{"num_hidden_layers": 13, "hidden_size": 160, "n_experts": 32, "experts_per_token": 4, "d_expert": 128, "d_shared_expert": 0, "hidden_act": "squared_relu", "moe_layers": [0, 1, 2, 3, 4, 5, 6, 7, 8, 9, 10, 11, 12], "router_score": "sigmoid", "normalize_top_k": true, "routed_scale": 1.0, "balance_loss": 0.00663, "balance_bias": false, "n_groups": 8, "groups_per_token": 4, "init_std_router": 0.011, "lr_router": 0.00123, "vocab_size": 6986, "norm": "rmsnorm", "norm_eps": 1e-06, "tie_word_embeddings": true, "optimizer": "muon_variant", "learning_rate": 0.0172, "max_grad_norm": 0.5, "batch_tokens": 131072, "max_seq_len": 1024, "train_tokens": 566600000, "max_steps": 4323, "dataset": "wikipedia_en"}
Below are experts of layer 2 (counted from 0) of a mixture-of-experts language model. Rows are named router (the router's row for the expert), up (a neuron's input weights, with its number) and show model dimensions 120-159. Each number is 128 + 32 x the weight over its row's rms, rounded and kept within 0 to 255. Numbers have three digits each.
After each expert's rows: a language model's description of what the expert responds to; "gets" lists some tokens that make up at least twice as much of what it gets as of all text. This comes from a sample of Wikipedia text that the model never trained on. Tokens count by the router's weight.

# expert 18
router:083166117158134067146066135121112113070149115131073184132098157082100111141142121135113073178140091124166145160144103108
up0:125178134126198102178072154146151191114126136127093115050126101112112105158027131086097074147054167113088105146120099140
up1:121157135130094117145082112090113076130167090058172138189130132149231107151128141208169076137148128172136129103044124130
up2:059110056127137081123122118134128118098118124124169127119079090105153153136111070166156117140154121126172195168165129158
up3:136116141131136149167131160122118142077116152171115108119139143159108154096135125130131118089093076174113086122189072197
up4:139184160111072102158107174097154064149140101136112142102139086123118125145083200147107169150157126120127062140148128073
up5:161133181193117089160125118150141052105130060177091126070102142150110117144149112131124111160133113174118108074142120175
up6:134160106168182128109080140098100099119140169155086144137111158145123084098141142137142119110174118215154091131123119115
up7:111200134129144146141094160105113112084142139135089172112067117167134151131106072134112090113043152119159204065074118153
up8:095171142112120091133141118069071164141095146159169149129148146124197131138129120114123108115171101112120124198184073118
up9:106127082081157180108109092126144072145180148111128205130139091152103136091124134177026174081127129150093091088074129112
up10:133187096147095131123107087137103136095178147137106158107105116129162055181123104154147136151112097116122121106134141037
up11:108121172117126082135185122095128154074189084104131134114129107117125209162119194171065119125118085082150143114121138114
up12:101120180071116066150146103109180124130107121120073166113071120166128155087123098132132116094130127123133140152176156097
up13:146156176139070127154134123115103143152125162146143096147130151093142154131176092120106154086112146141141154120142123134
up14:099128144103127160102120163141143149103112147177090100084161129153150132123119126140152119115104114114127106135090132107
It responds to: Commas, semicolons, closing parentheses, colons, and table pipes ending list items or fields, plus and, including, while.
gets: ", ", "| ", "and ", ") ", "; ", ": "

# expert 31
router:073177105149121112157083111138119124110115126156112156131082135135081141093123121149111097136167126110125131173160137156
up0:188126078174106135155171105123159149087121150141151171157185144127112173084093121108132102185128098112117184195078076078
up1:137179147156118090164125111098110171162093114193167137039076111125077176154137149152132176129135144091134143126123101123
up2:128129078103121131087101071136075104169193140179133165103129126102134133112123151121105097152156069083086116137125169081
up3:178157042120161109162139173134186190117038099133140135126159160113071154103169153138126128157139087105092132183157097147
up4:101175092147108055157092215175130118080146133127137108084111062099141076057114157094133113144103092110102093132129130150
up5:122106071168154178145144126164203104145138122164137144090222181122184138162170125126164149135136176130078154114085153178
up6:148148168132077129122102104125091144207155133112125180151055167118129113142136128142140121056142128062129097138121151153
up7:157132136207098155104084134110139106194153109203134159158149155107153144105147155131203059178139115148144142129133055130
up8:094107121128148140121126128114106199125122139204136108162130089130126157174175150127160163132153159109168161101151161159
up9:146136151140156124157094098089092137129148092102073143141089131182123125104105118146122151137158055139120162119057123075
up10:137074081150119163119124185167172139116089050134093152080123130185099156135167185104119101113104153100082106121086087101
up11:159145117147105107130072117177137093107055132103130175123094141081150137145108148118058104145131191117160105159178146137
up12:172098163147140115130127142110113090163182152144101191143080135142137128148118135167112069186134149178117149088123142092
up13:149081095121112137147152150133116121091217084132126098108069144141086141132087105126121139074176131162130102115187173175
up14:157152119158086089131134136150139113155106114122129154142122104132059152139083080097096095105094179153147096146170106120
It responds to: Commas and colons after labels or place names, plus year pieces and numbers in dates and tables, such as Published:, 2009, 100m.
gets: ", ", ": ", "–", "201", "0", "1"

# expert 22
router:106154103149164174129077115120108113132135134120126156140089155110111166109098133183130093167101094148075183142140149159
up18:154142111141121083177133108076100068110190180106089085169104102116124133154131135084084095175087147128074079031124099087
up19:152143131141118102137103129104143164148180119065092128127140104149176200061079105144092081122139097130123150108138201115
up20:142147163173101092093069114114067161108098152114150156144128122157108162122101192158095146139144137157098113065136091111
up21:114098099149140121109124092064104140115134090151137117132122179162134117086144119168135110150114093122163135139147155148
up22:084078136163117129135110159116143135099167108094126162172108124153134119162054104117168117158155103137080159145111080164
up23:149184106103148103113123159097169136146098185047157150106128147133165122152109118133156018155119150098142115067117105154
up24:108125130079105125152111062100143107055170116113101109152146118162200162143118088090125044073129195149165144123189099091
up25:142130158116097151101146103102116155120120224126140082061078172098154155113123141126091081132149186109154120157128149139
up26:158127162137074110141069126173107150129154134182123184159134190114117148135127132182146099156117145111073149101124137174
up27:152149117142123116117106197140158136031142166099194105161099109107111125140132115098068120078177132127105138146127107134
up28:159182123140166090134201083086121126125178156146115137145146154114085131114110101143119042106177156090163100115103126101
up29:108150070104151178160130120070115138127146123099089142116109124042149118101141107139150119135097055164110182093109077167
up30:157148205088086101182164126184136098151116095103150128073141102156154079112143119146080137135143052141119148151123108144
up31:135089111092142142140105130123076080139117164102108087107107084099120128147211164117089113131125162164126100190172161172
up32:078112099157137124152103058127140088084124130168089077134091175136076175153129195170128120156087073131158082090076089156
It responds to: Digits and small numbers in table cells, scores and dates, plus ordinal suffixes, such as 2nd, 66, June 10.
gets: "1", "2", "0", "0 ", "3", "1 "

# expert 8
router:125149179110174189133138102061146082098148142114120136136114148102115138166134164149125123157150177073115164157113120092
up0:145098127120090147118093144082158184089170129116077101089128118073163127139188142159116126187105160145150165125080143170
up1:145165163108111139138139121100079082128103107120144147096152171152141131091109090092151148178131091120183062129155206091
up2:140099163127100185163138133118115116073111179100107107053122146147190097200157124129099133177104190086155137164222139088
up3:186120162119137137125149117133090104091113087140158127074156082085151118128154172093114130143136154097090162137125077054
up4:097137138094170111164102114093128093140150123140189117123123159175072118137143197086151112158104140099162099119092113137
up5:098143142093190113142088134096146165120141110128126118158130100140088078110168136127161142121176213166115149085156144158
up6:171131174121123151097160046151124110124128179194100156125109128114156132137160099106054053080146134171121167093120109164
up7:069155163116098107115161133126168090131105154142132109136152067147097110173128145137144127110101150138108081132161192124
up8:117072177166173133096136107060171148152153163164116142154145083159114110149139193133133123075145093068113131165087109103
up9:109109156146158143126066090091150097080140062219122118110175109115097154098131111147149046161166104179142152139113117146
up10:140158110087134164094101098135118100154113109150085144182123080179122131174155067125142159128148092149135110108118144110
up11:104129162166143144124165095139165042118115123093134148145138092150126099145131105207132127146083167122077093127162165128
up12:100179165160045127137149078094107150095124157098039146133148121144115084163145095122140115124188153067123160111088087092
up13:110183152107050144123144153120150165065131196139159131126094189125132112119099120084188151115111192095115081124121099073
up14:137134095096115110159082127090183121116138115086092142181101158136153126072096072192109165172178151136156171094125144163
It responds to: Tokens opening a line, table cell or name: year prefixes 201/199, capitals B, C, first, New, list dashes, heading equals signs.
gets: "| ", "201", "the ", "C", "B", "- "

# expert 30
router:151125128141117146116113122124154107102119128184132182154074079117130164101136147134109106160162110068143092174145157105
up0:125106128138110149100148120118172091106171183180073182143171090135166122133110071146124113099110084135151097118060103122
up1:133112153165150125101104104063149154132166157162105165145124105184184184092104089124200065089163074134163124110118163124
up2:130147106125204077192178160115115135170152117156103104104141116150101121102139108130123101143191083125120145114151175114
up3:192132117097135090124138134079181156086100142155135111102186089133128182080150079142176122097134117108069117105151160164
up4:150115130092169099094112124091107130164154154112114140133175068189164188181165115123123125152123104153178197143126133055
up5:102127151148117102099209080086189140151096139170091094153116136146082075077126148120105108139134128129109100101157122100
up6:098137101144115147111073162063102099151128102179134088126193097089152095107158121136142134143165119122124073054116080127
up7:123130133128070073137113030127184084139098136138152105081125174145121109138110175135128078136190101072132167082146161146
up8:109163133160201097041119168097169196082171101180069149123124114194165134119132142170143091159114118114157121116127155153
up9:129124178119190142132091124133151113129149145158125161140082103187181178129142096098118152168213098140188139167118157135
up10:160105136125186114086087104135179118118083132141120160113100115162123104077076177127107090142120152162101123087106108149
up11:099165154107149140108075133073086114119095049140108092119083148111161141176180102151105095160021108089068105151116164140
up12:121130121137144137111161118089108110084162136133112113147147126144202103138104116218156200130165196095208112126140133094
up13:103083038071091142176095148109132094117190103154109164150112107114109170139132118100157134143139196120103203127058103132
up14:123132139179086095141123050129140113130139178114118205125075115071165136119109091100157109136090161128059130184088173108
It responds to: Possessive s after an apostrophe and short final pieces ending words or names, such as Negadi's, tick-et, Stal-in, Chair-man.
gets: "s ", "a ", "-", "s", "ing ", "p"

# expert 11
router:071138093111184200174126108124146139133094097116112169109149172119126151177148120145125084135143159202099180160121094080
up18:092092122111124118151140119132197120087063098160105166174101165102125102107092120137135097122126125148141098142142182159
up19:108175074119128073157119164147160174144149094120091138065148116090091202103135080131155076139094162135169105124183105115
up20:121074156128166191122054136097093036151138124076133137135146134141147148141151112134208074101081090099128133093162165116
up21:097087071124195153086123095131119175122181092114161151104086134220139141146172193112086148102102165171096148147162152126
up22:117071179104176102153156146160139103116156104115086109102086172091164105117117157121140116153098123160099135046175158134
up23:120100158152128107120134056089144100139125153041147121171091153163128117130164107128159152115099117123084111091175124169
up24:158136077118163106181150159176147122111136146086096194153113150115134121187142155165146089135154134090159157108097130093
up25:120143152152106179088112161135125120099116169107127125118167138121116100149130111087133130142204157116167130173125116097
up26:146149085072108163115105152085112168085165176163123157107147085100123114219138094077111179099139122084176107130156137149
up27:120163122166162088084134132130140113082068108111175144091106182138161159111121092112111091161104118122191091143075079158
up28:102157100185154110157112136146081164167118165124166105125147145136115127140120154135176114079120081124126183125134130105
up29:110086157132137173147138169111138163076089154141168121060110139153125168139099102128116147104121174142161163117136092175
up30:159166171158126179111152108137151119175101085104119121109088085167185157071129079149104153091158169121115138166100135123
up31:143124131105126084156126139118120139109148081051150172135105134079144176113107124165092134187211153098186062129088090143
up32:134069131053097098105115084145097140154121173099165166081069144102170058087127168135101140119145126170117136089125149176
It responds to: Wikitable pipes and separator rows, blank lines, and == heading markers in stats tables, lists and heading lines, e.g. | 0 |.
gets: "| ", "\n", "- ", "\n\n", "|", "=="

# expert 19
router:149098143126137091092124144111150173114103106077123162115174091107164133133139161142131118155111098143095152160127090124
up44:075149180084210160159136191144117180097188130122165152145134104114111175153073122146155130140150083154139053103115069071
up45:181128187116080097104113142156118132128129114155096149117136147115150096138076098174189084162107134080091134180146128093
up46:100066150119142113117104178166183139133141125142202134117105128118091134112147128195146139103132178082170149205168095135
up47:057150146132139109139110051088076111148092104116106128181054115172151173135197169104135188133149164167113107178127117113
up48:138067144156125132143124142150091140144150157045146111142105078195148151102152117137168073088093113053124109184184124104
up49:100179086132159112112127130068130129140089165100110165101124108152127079153108204153157166120137107094115143164161105143
up50:178183171108089105134151158104072151169092059107166142134088121126150170124166142143113171103193086127141149127114136131
up51:139146116112138118103110095122119140179174077087130125137106160150161186195162139142152082067075150121120099071145088070
up52:165154142103096176144183089120122105073140136160123126094125095129139114096129093094156144149096138195101121103153115145
up53:095114118071126125123095084121160159090153118157099134129051139119168123148174106118123134120123126113113109158153127181
up54:167118125073142144125184131119170061139147132102080059150118133156135118152146132090158116146145182158171214123169131114
up55:159100102132048104191095155173092153128131122170150139107144074098147180134132182101145130138123076124129118156107074099
up56:118069125077138132129177165101153108158165083109123181176162137119107117101097153123109141085121120148149148186080086150
up57:109146149080146128139081124130131148130174153144066157163081049192099138146133128132089107175089134157041109127120063103
up58:132113117147126100188157155119115098084166095191178139140128068080169148118143170105136098145106102131130148173146113117
It responds to: Prepositions, conjunctions and opening parentheses linking phrases after a noun or verb, such as of, in, and, for, plus heading-closing equals signs.
gets: "of ", "in ", "and ", "(", "to ", "for "

# expert 29
router:120199111150119079219121125076129115097125140166143144124137145158120163179182155159154109150113117098146165120105161150
up0:179141086133185092142123128130135179165123109103141130152145147133075160099149062111100128193153127117134126096083151148
up1:129192106124129127077153195152146134133077119131172187138108115123106155144061084084119131113119072140162122072152121106
up2:107149179133148132191096111112143078158150167132116137108061115098133145111088146161061165118069113174117146124130161099
up3:106165126131168071163061150147112117108141142114086128122144134144103190127068125100138090114093055126187196083134175082
up4:092133147128082090134097169129161124101085108096146113123052131125103172147090096079136080113108128128111116113105134148
up5:064142080149159153119122183139074098119103123158130124110129095097112136171130143151087184125122125074106136101173157113
up6:134128046127138090164155168191137116135081119154152134127100129094148083108194118195078094127130189102129126124115129109
up7:070105043131148115153131126093180143105093136216064167195156156133120131172126151114138108166089101133113108116104125145
up8:133090144109189110112085155109119112122183133189112156198063141172166106125134092135167153120160163173144176178097115137
up9:133144111176144095163153107035174080139113150144116131137092143118116105150109130166155164109145100072136139160104112174
up10:118170152128145132166141075138189162149098086090149112110117151159141166146103154130134111161140100087178130173194079146
up11:156173187180172130138139115080155080110090118119107132134128137128153128150122104194109162141108120096084136159102135135
up12:133143214146089115158104160118163143133198127137126150129049116146180133116130159152084165185107107186148121117133101140
up13:166090150136135180138113145123147080143091167128198170191125158135131154111170053160142114116103119101107107158166163116
up14:142119127147095123191118080168121124075138165131090138119088139136220090106156138121138096118117072132124155153135153154
It responds to: Last pieces of words, often names, before punctuation: Flatb-ush, Broth-ers, Cong-ress, Or-ad-ea, plus af(fine), g-au-ze.
gets: ". ", "u", "es", "at", "ed", "it"

# expert 5
router:131176089086137075125085091135121067064107173104115165139135154144145149136149109130120111101167150099127176135180123135
up0:114155105083122091132080170073134119155100189103128131107181081156085145132204080107149037053217115141091090136141163169
up1:128130134152083117116162152104097091117139132120114131107146117161083133084113133139121155179081184128108144183116131077
up2:158159086101097095182093110114135195088115195132165149064165090150138062144149110158148075131176064190106106085106147085
up3:145169130120127097157083113091191162121085133113162054076169101119177099073118117192142171151152124162099195153119147170
up4:129112164136115154096102125179083111131107129137090113124136178133166133179140097125138144171152093116096201158153098114
up5:157084180113085131120149118097163108125134126144238169187117073107124153115107132151088110153090139129112097144124141122
up6:142112090132089088133151096166106162147183066104170120099128144114074134110167147097125091084127174189114095102121133107
up7:139088123119203146154096124123160114132109132120074166123144144095099177150179122119168085127115140118089097108086130149
up8:117173105131134105121128141094122141114146078040097115093125228143096091124136103148112118130161054116156181084148113107
up9:172153109176082148200102139147150126163082178120129103193109156155152158110160168156133124134143099093183150126093073162
up10:110114102128137086156150097182090105109147177162151179137150099130123176052127148129154111061164156140119098115149187098
up11:078111123171111119144175129129169139155132095109093164077099134141094156118088144181118140119144145163090112147163126162
up12:183108193116152112174086075097074117129108158114111113147101183116153109150129130082142117119110142116115188141153096113
up13:112116140082163115109122108089178128113096149115113112136148178129135103159116123133110142140090145141108153188155137100
up14:095154111122141103139141086151133095073148149133134143140204137090172144121064163131065193148127124118137212112151100143
It responds to: Short lowercase pieces inside words, often right after a capital or consonant, e.g. lin(ked), loc(kdown), Z-omb-ie, Tav-ira.
gets: "t", "M", "am", "m", "v", "in"

# expert 24
router:132192118091124107142136106031142116130156137101092158102172107119102172136116151114120123152151124088169114146131134108
up18:125130138121145148145179124088143117102127130129109098137154106087134084160112135152108145158114133133117119170255181107
up19:131099078106150158110091108115131100146104091094101161126153210148085117102125128134104129148155100082125120068107203190
up20:190116111080182139112161108136164199078110134075111145157131128181134114087184105139131120152120181128127094190086143137
up21:098180076177063127138111170125164091085100110135138119094119098140160111156157093121130174141098153102127117099176104131
up22:136143087166128149127131137117147084144145086160115185108151168120117160145130140119168156112150107069155098078145067172
up23:153114095126114125180185192122203103189171111133081147092175117125125143179144198091172094137089149119103094114127114147
up24:158110157183034098064117082128122133126095104109134130128120151145132146106095163154152176092110130109136154133143096178
up25:118139109112100125128083067092187150116120097119142154154132103161140129139132146148131123113138101147151066181139161136
up26:138149135158117194100161122126109150124144163144104193112117136154138190122103122107076182056116157139132122083090154147
up27:134157082140135181164147072060120177150144148069071146124080057104129198126167124131163114133161049084130190132142121119
up28:155082136101159128169149120139152158140171110146085140147066079119076092123114113147161183149149071139141110090147120174
up29:128094138149119113153097182105142164113168148118160208058146153108081157122137112134118197151141111119129083102107173151
up30:155204124165137085088174127129134118096192157074083114079155174072157130182139128160131153135138142120167136108132173122
up31:178139111059159137140102052175148169125125104113120177122152141166128125102170103159132166134111097159091170110122094157
up32:099059155132118117071111125220116113158078176129119138076114124096148113091157182097132118193117142117100101129119079121
It responds to: Inner or final pieces of rare or foreign words and species names, directly before punctuation, such as rabb-it, Mostaf-a, Nanoph-yl-lium.
gets: "y", "er", "a", "es", "on", "it"

# expert 25
router:209153140135139102096111111120139153063139114119096165097127120166084173150133129210130143138117098134095212147123129114
up0:147085150118115169122169174162105120111108111121141122139112170108156108109158110166100097139152128103113130151126171098
up1:209116203116126076117129076123111221079099057157094162102104096131130107162138084138081120105139131126144190115135142104
up2:125111127171092111145154130100162135185108087167115118136131132132092168185156180126120126092131160139138100127124135090
up3:107070095122130137135145139106135107177125131076107054089095104115123066116143140104183133124135128105131159144115193146
up4:159129112107103071161151142106160145104145042111134147115086085152138110140124127173077121142144145133134146131124081036
up5:085102145156167115124098095133156134092153125135060214088101098169075188115158127127175150126115060179127191128161142164
up6:139131102074123175112176178135109099127130071071097148123168137142129173078078142157172071156129099074144202164177129139
up7:176122121124189111139102120123183078082132109156150126131195168112134117147097087146079103134123107139167113170142146211
up8:070147129106092140156100170198106130125142125118110125090170179161045140152113142193098134158115213163163155123125125188
up9:135150110144070129152148148137115127120145131093099129173119086081115134135187138140156155162156079142178160135108072116
up10:096139098104125081121160129135187168113145098118136163091128097088149125133131102103115090211124165108102128071178114075
up11:118170168148165071066162141047150125145090138144114161097132139125111142150133128046124119087165153160125157148131112125
up12:139097123173106113167150118164153147061134164096105117123059119100089114134160149095122133060127172171159124062148164130
up13:192083113109162073146160152127151072142145123181120143106126174146086181104187132169103097079131103125184102088119138125
up14:058209121141124153101104125178085121122130122111160171118107056165060150083118128171055065126051127159122117156195179145
It responds to: Capital letters or first syllables starting proper names, especially surnames and foreign names, such as Ch in Chopra, Gr, Cl, plus opening parentheses.
gets: "(", "S", "L", "R", "H", "B"

# expert 14
router:111170161108159129183121129110107057112103123144122131154128122163129129107115153167148110154148152171095131157151166135
up0:157152156116155152136160100105141094056132059116142144166095155096080095141115173075160044175156183130169164073155116129
up1:170140115156088207125115184171092117129121141113107127142176105125121103129167141118109157115194075141151080112128089151
up2:146096107058116160105138092173072085135163099131178109137134079070103181160130126140145082137166086152127127111168095110
up3:111147109124159122150109179038099104202074147115117127087098162158083101128170162099169174149130116096142122158111157118
up4:127176154135130085102102090123168072095084125168142109192122074108153126146076181172108116089094064153159082118186114119
up5:135150185099086152123133143076164105136096127093157157140148155096137107129158125162094144136076038140074148118143153135
up6:162192077100127102156126119157117136166093083130097176131115094242151184124110137149106092179094099150115144105153163166
up7:142107127090128116147106060156112093145107169075154160104139216081196108096164171179115122140132105156074122109090125100
up8:140128128123129121189105164142122110104116127153150149100082118132130150147119114168129160168184096111095126137158093100
up9:113135147115188106156150069161183133171138159158108166099124095128137161040165135128114092074231182084078088127080086167
up10:187151187128139104152134153087144129112138149126078121123148095125172148134086189164156115150171138169171159145085143134
up11:111131104127167117160069133134182177134086132128170139120112122049108132125143185189094140120074081090127092130135125173
up12:113152092115138114129151088103104071154089090126126141117210099125165141146115075131092140097091144189103124127083100190
up13:164152161136144120171100129128130081134136123116149124109088181097114121071164096102111119131153095124116191143187200102
up14:086089154165116074139122114136153132111166130151133168142119134122172195146080101148141166116107074144128126072101125102
It responds to: Slashes and symbols in coordinates and specs, colons after field labels, two-digit numbers, percent signs, United in country names.
gets: ": ", "- ", "W", "/ ", "\n", "°"

# expert 16
router:132110096114120146127112100078147129128127149174144153151098120107118115160120147124111145165135117098092146174089137071
up0:131090145085129145076136106111142108144097143123135190141100133127103181131138113129087161149146136123155127078177102155
up1:122097171165114136150129123148115145072156094149126156129128111134157129140125152122169153140161137062118111047149053115
up2:167075131174114155088081106099130135130073089094121124073184081128155088079130124118085066086121106139140166206178158132
up3:157097146158140066126090110070118126168126137160091149105097139037078039114089092153029096106150144162121176094133129137
up4:173094125125067099119103099134123092143122154056176135095083153081113131177104166144123167126136091080156121137094120126
up5:144136126103145113142140184136091134098134142100152134080174128116143156130108126093058147120150173178147192126130160176
up6:131129116135164111083174128173108159083144138162099105093143146122141092142113053093081103106117134095176143192164092168
up7:124114154134070161129135116130093116124121215140134139108154084201172099139123116120195090101114144122159129164137117129
up8:117100135161163078089103159103097048079061117126123153109159126126143128103123136119137125143163131119128134168143194068
up9:169123071162139104123162107085131151136202163157117167073156135107124147175118159155119143157136121171116163148117171135
up10:166095171117130131122111153137092191110143114130142149144113137118129166047141137148162143082138109073132125122152155123
up11:103133138107135125113095119136121085104138157118146186114098146161102163110181173100129129085120107097155140166160089134
up12:098143116085090160192167131189139187134136070147160204137099124110132116147125093170077136102125143052123098129114122145
up13:138126164110116173207097102138140140153149118147158155090139175139083120109120114054106101142173165150154120116199142163
up14:128159115162118138166163080136102121070105146074090099101154153153122129148100124131124071217149191093082187142119119122
It responds to: Articles and prepositions that open a noun phrase, such as the, a, an, to, in, plus months and decade pieces like 201 in dates.
gets: "the ", "in ", "a ", "to ", "on ", "an "

# expert 13
router:158160160103141114109099107115136202111122101137148131184142110145116146192170130139095068178111158146146177108152149169
up0:197136101155126121128116179168187162129119159150136171196137140141111140103198144138097154117074089172102084115130066138
up1:149120149138111092133139141136179091192163132079099158133172145132117110118160119156150144094134139190113079100125157116
up2:119133163099178137122119181128079167110109107094115086087148100158083146126108225162081104084124119147075138085097135179
up3:113115136094168123080121101093128128142154102087090134091142161134181081153170094127140091154098112099148112120130116136
up4:077135154173094144172109129116088122141103089165163137062182132132167119113164141124160083131084047110123121176164116135
up5:133093150141076127140091173157086108070171082127156149143111114118098110154168124090107082161114204109118096061064111118
up6:133138172079160091119140145116145157109128102164083137124176154156181147129190158106123184103124087097175109127123144166
up7:155159151142108090124135133170091137112138106083149126122187090156145149156176190131112174152168125174120107163121124190
up8:131092100096161087123135120133160127119122142109139101206180152119150097174178133108085050139117141139145071140140142160
up9:109139124119114092097123124073185197129125129128121096153094080145132094148151126161163091204165183110116134135141107179
up10:144163114087088092168098148152124123063090158106170105099112107097179160143108125087137116102146148100164147116110146144
up11:101136144100185105129130088139096184104148091137132181155102121119096075151140108094171158206111099148141134114172134181
up12:085170056175127127143079127145143123091078142164168149129162137188180080120155151147096221215168102164125180089109102190
up13:067137123138170090123128106085118133097132106131133233095130104081115088082202077143103141145104123109137182088176132144
up14:143128155102059100166139184176124155145143159121110135162142088166142136162135131139183121130112114085099141077092103135
It responds to: Inflectional endings completing a word, such as ed, s, ing, er, ers, as in stated, Wikipedia, Reading, Finals.
gets: "s", "ing ", "ed ", "ed", "d", "er"

# expert 4
router:119134065140171166136104109108131151091108090113147178081165150078138113154158149151097133166122115155092168187110106111
up0:128136160165118130123080091178162178139022156148156152066100196139097180163132115135146138087133143126104119095088109115
up1:139152160134143139159154169145052165144130155149147136089120132075191123140122125104126138166151135119106144166158080192
up2:164122103113140116162095173108139101064147070158130126113071146132165104087091137172120114140105121176142128103122124109
up3:130084104146055108124137096134156116109168168162143126117191181098138154160162081156178135175156130138133132061125086128
up4:191114029129162128140123191126086133155113112139097137160069164099178114153093087142106075182162180173143087154099143143
up5:123121182104131115162144180107107106137119172090071144139123130113104135123157076132156178180160145121078208166123179169
up6:163118068125126090095152073100154156145113163086167212127116150122150091192180118101143105157200084145144114150131093118
up7:149156154098115114097140113126097176089088103137103144109056093133130106117165082096121111133099177169157138119125111118
up8:140136087130079127147086107119145139182152189159119157148067028145142115144074159129122128119094106165169102078148120131
up9:168214122115137108159144158104161152145118101173061161144137108103158109115153084132139095173135076147186139137173124133
up10:060114072159086116086196148114134154127109179154115122133156143129110140154118106162135079142101102086155090195149149137
up11:181170090170187097099076147071140119131127114097096127148105100094097116072131166152112169108108098186168130162143112054
up12:126145132125130091116034106124126145109151175113144104156079103145133097188171084148122122135109112072164154169120113108
up13:169114125158132104156117117129107113133116099093120138073108183127189140100102127104138150167129143118129120104146122080
up14:170163123115129122118107207126085179137105137149106145148136199173113125201100149162120158140118158130159122110108123101
It responds to: Determiners, quantifiers and prepositions in running prose, such as the, of, some, such, three, plus paragraph breaks and section-heading equals signs.
gets: "the ", "of ", "\n\n", "The ", "a ", "=="

# expert 1
router:110126097144148129137159090078156159140103087107142195086150141107112208157167126115153116141140121161168149122120160148
up0:103101066081151136147154157090120148097103132118156180122117116083085195147141142095161132133142197073161095170084165192
up1:113121126114062148132160110083104155106105058127135152117115134140139133145077114116124082123116130107126086177138152160
up2:159094089188183107102130143076106139175113100126084113117086117172136168137118118100133099128109141094130138188133170176
up3:095088147121120123151156143128129154150159099142179143121104182086120094126163097138086127056150154170105134040149149099
up4:143137082214074113083103150071134138132072112079124187123114154116106153121158090157109125086163104147155138145151099125
up5:160112077130141168131086081122132150125082057127119128125126152065129131154209145124067138110149110100127189124111136128
up6:117137123149187159176063143092131073140133116097095128105087118078137135093118145114123148150104116092121121179161068130
up7:134138113137126139161128127170190116096123144093100113152137140078089162187110101110138146141104134141096092089167155097
up8:203132085159134094161140079119127122143119092107213109151132119140114144166103086138082144116117145135177097186151104110
up9:142095077131094117183113088125146194086131097097070177116146097166131124172174138101027090131132047126129102158114136076
up10:147097103136099132139114132111116134113167127089133157098113088132156161103155148113144122151111142166164129082110089160
up11:155138092143115117155088072138133100118148149184187157123124107096090202181162150078070137159101108115136169126104177141
up12:086142076087108156155136147114124142117151126091126102180157101118082150160178136133091129119193119138107155145160116145
up13:083089162114160132116104037130198138169089075171103143178102080133180133092177135143126116117134114120109145146145153145
up14:037126085148095184072090096102081151071090127128179177076150127092164165092155135192158115117135089134093145165169115099
It responds to: Opening consonant clusters of words split into pieces, plus sentence periods and closing quotes, such as st in stalked, col in college, sh.
gets: ".", "st", "t", "g", "c", "f"